Weights of a small mixture-of-experts language model, trained from scratch on English Wikipedia.
Size: 13 layers, width 640, vocabulary 32768, 168M parameters.
Experts: 128 experts in each of 12 layers, 8 picks a token, a sigmoid router.
Training: a variant of SOAP for the experts, 497M tokens.
Below are experts of layer 7 (counted from 0) of a mixture-of-experts language model. Rows are named router (the router's row for the expert), down (a neuron's output weights, with its number) and show model dimensions 416-447. Each number is 128 + 32 x the weight over its row's rms, rounded and kept within 0 to 255. Numbers have three digits each.
After each expert's rows: "comes before" lists some tokens at least twice as common just after its tokens as in all text. This comes from a sample of Wikipedia text that the model never trained on. Tokens count by the router's weight.

# expert 40
router:098161109101119135082131125118160134122088135137152092172161126155178121140112136166073161195167
down0:191128153135122134164185111162061103127098128143152128125113090156050109124205120107214123132119
down1:171101162126123117190104099058108079139149131092178102160144132111194151138054129107129126143099
down2:124133096098078133062069128137147065154178128106220065126167128094144147160139154095136135089131
down3:108160163147163139109118135123101141109073137130084152117162131180150118106052105137161119099105
comes before: " | ", " |", ".", "; ", ",", "–"

# expert 85
router:129124105158088167133133115108166149100222115163123113181147109112148113166111105162120154190158
down0:185054139153101105157197142153105173122158143156114097140121153115094117139203114168156120125136
down1:180170113137140102064109099090098129134106154129122109185123102128102139153048178136102163118076
down2:175172109115127113150124125197153136096156122145224080153105160075094135148097138128098164151062
down3:128126131125077146169119120078032137161113154161128120130115119112133127128122070150123163156149
comes before: " |", "\n", " | ", " |  |", ")", "; "

# expert 57
router:132113131112154120113142074089132133131144150073144125060136163168120116075169094156180079180100
down0:117088104160149072173119112194055104137171163130119163201073106170077189158110108088143088088154
down1:132108119105124129084109109092065135165138109110105135192145123103112121154104155123115152198074
down2:122157156137126156156132143117184153122160099139143089129220144104144147137147151060107118146108
down3:076113160161116157140143161162059177132139186183103110123145132183137134077104065080162088088125
comes before: "–", ")", ".", " |", " | ", ", "

# expert 18
router:143102097042128079103081116139158194162133162111134159136156073157145116117082116170104119165096
down0:151085151141166118093134045175092131119117115123196116126137103148118145072149095136148040119125
down1:166162126119108118128095046103123118203154134096114153204150094157079152106027119087076142147154
down2:068149110042132172133164095099128092164181115080170165110146110074104149143109112114102137148103
down3:133114119113118168119124127121069122117084160161092129146100108194105169153138110068116192116134
comes before: " | ", ",", ".", "–", " |", ", "

# expert 119
router:144095084138075139057120164110126127111104190182101114166152053135097106145094094141090059128166
down0:173111119105142154101150134200166168117104132097133123167165173170156157099148058134137093073121
down1:131137116068144128102094116135111138178114138109133112223169162151122160134056106090081127155106
down2:137156045110121162118179099141166169099201120093162094113094138137125180130142170128147150171107
down3:123107039158113095069113128070133202105128134160107120188139142156144162175071086123129175127102
comes before: "\n\n", "\n", " The", "The", " He", "==="

# expert 62
router:140114132118113126078119139096119194115112183054133094108100126128151147121128119133118161137114
down0:132060123159123137155118168191092090083128135136157113154072124135111102122079120130167115087114
down1:142113189106155099138103113092115112093145118099092162183126119126114161119058110083083113155126
down2:198134069098070116152142111172136103105149119100163126099139171099128164185090149068152150142138
down3:108109161126076154176093145104047127163104138170094115141093109144123112127126082122128111118101
comes before: " |", "1", "–", ", ", " | ", ")"

# expert 105
router:123152123158156185086071106111144073104033144149111111149111150124086146145125126086154147088082
down0:106094127105112127086139069165125102118130113090161142115069179132128133156139106127126052138114
down1:151161143107149164110187114140152110101165137141197114186128127194111162160051113078096156117054
down2:138126117121087171045124180149189137104191076081123082160175152133159143172118164054175127181124
down3:123158148144147144118129130138056138158059126103099102134122117129144140146105132151138149178132
comes before: "\n", "\n\n", "==", "===", ": ", " =="

# expert 0
router:131159081111177139153137143036132085118140146114105102130093149074188078135139175130165143211055
down0:111093084060156101110137129159097093112160160104154134134105125090116113144164097138134082122094
down1:169144126090128125111098064101137148111140150152084097157078097145166178137079073119073110136072
down2:143125087072049138168158082150208100091177125112156120133163160129136195194126161104122131107182
down3:134135141147079127128058182077120168193097122164067094117111160111097183169120091095179148145105
comes before: " | ", "| ", "\n", "; ", "–", " |"

# expert 25
router:090167122179139158137130158179132047097155121139126143140132142073121139111088155118161155100133
down0:133160144167107155101195101183169152123148100161149148133074175152076155079171115131178127054109
down1:120141172123132091132144087125146122162154102132178112163133155160155191159060118108096107109106
down2:129117085113152156129131106113149108133174110124165099144101189059137128170099100104143134123154
down3:098144167122127203081106114155076221195094132156110108119179121154119162180072078101094117119099
comes before: "0", "3", "4", "5", "1", "6"

# expert 34
router:086137186093097131158167137188120096138144164161143125069119127122143047126122103162101199107157
down0:143140145079095130114198111210108132101153136130143105131145141170132091150150093068170067128136
down1:134117095093163118095129092145139085106100105118141146159147144192191137126102131086109138120062
down2:123095088134144130106170122117147119168181137135135134123142105091133166162147105213099184107111
down3:125159152145103166173133156108099134109084162132101107089148138177136157149128128108107117121104
comes before: "0", "1", "2", "3", "4", "6"

# expert 35
router:136120093126108101109110136127064121134149150142136150168183059095134134229099124153060100144117
down0:125104142122084118136147121176146148110135147134151121151143125141106131140194115129112074130155
down1:136161097076142106074093123107096137158162104110116129209163146160125144151066115122086107170112
down2:091120101076120138083164121150206122140184164132146117140131144063157214118120190101162144121079
down3:140109114134121149152090158084070208078114127147091108148144143143153156135081104111174151097131
comes before: "\n\n", " The", "\n", "The", " He", " In "

# expert 46
router:135071177122124104177083147112143120145136185125181141087095150206106124108166065171167138120124
down0:108157113125138136132167098210116170137122184089124139131125122142098167138122090123096075085158
down1:148145161118123150079125165107076169100127091123121154150128151113142216123085111072123073167103
down2:153123099098131114121139121146177151104196141115164086171125130074132140113126103085123106164152
down3:079126106099088138138165110094109162115086128171110128110161111173128164160095098129093148131111
comes before: "–", ".", ")", " | ", " |", ", "

# expert 108
router:113167132142129084122094141137159120128168163142133124094098116174153109119089074198126140126077
down0:147154078126102142120130158228126112091140154135120186156114103129134158187139104146152095105071
down1:124105115105134150171173133140070141139124140115111077161154145106115172113084095126080075131145
down2:143107115057123160105093084137156130143199085093173127105157128139087154162173126114125223116163
down3:069094098149097100165103135111063145088070111135096129106119102108134178138132100104109142141144
comes before: ".", ")", "\n", "–", ", ", " |"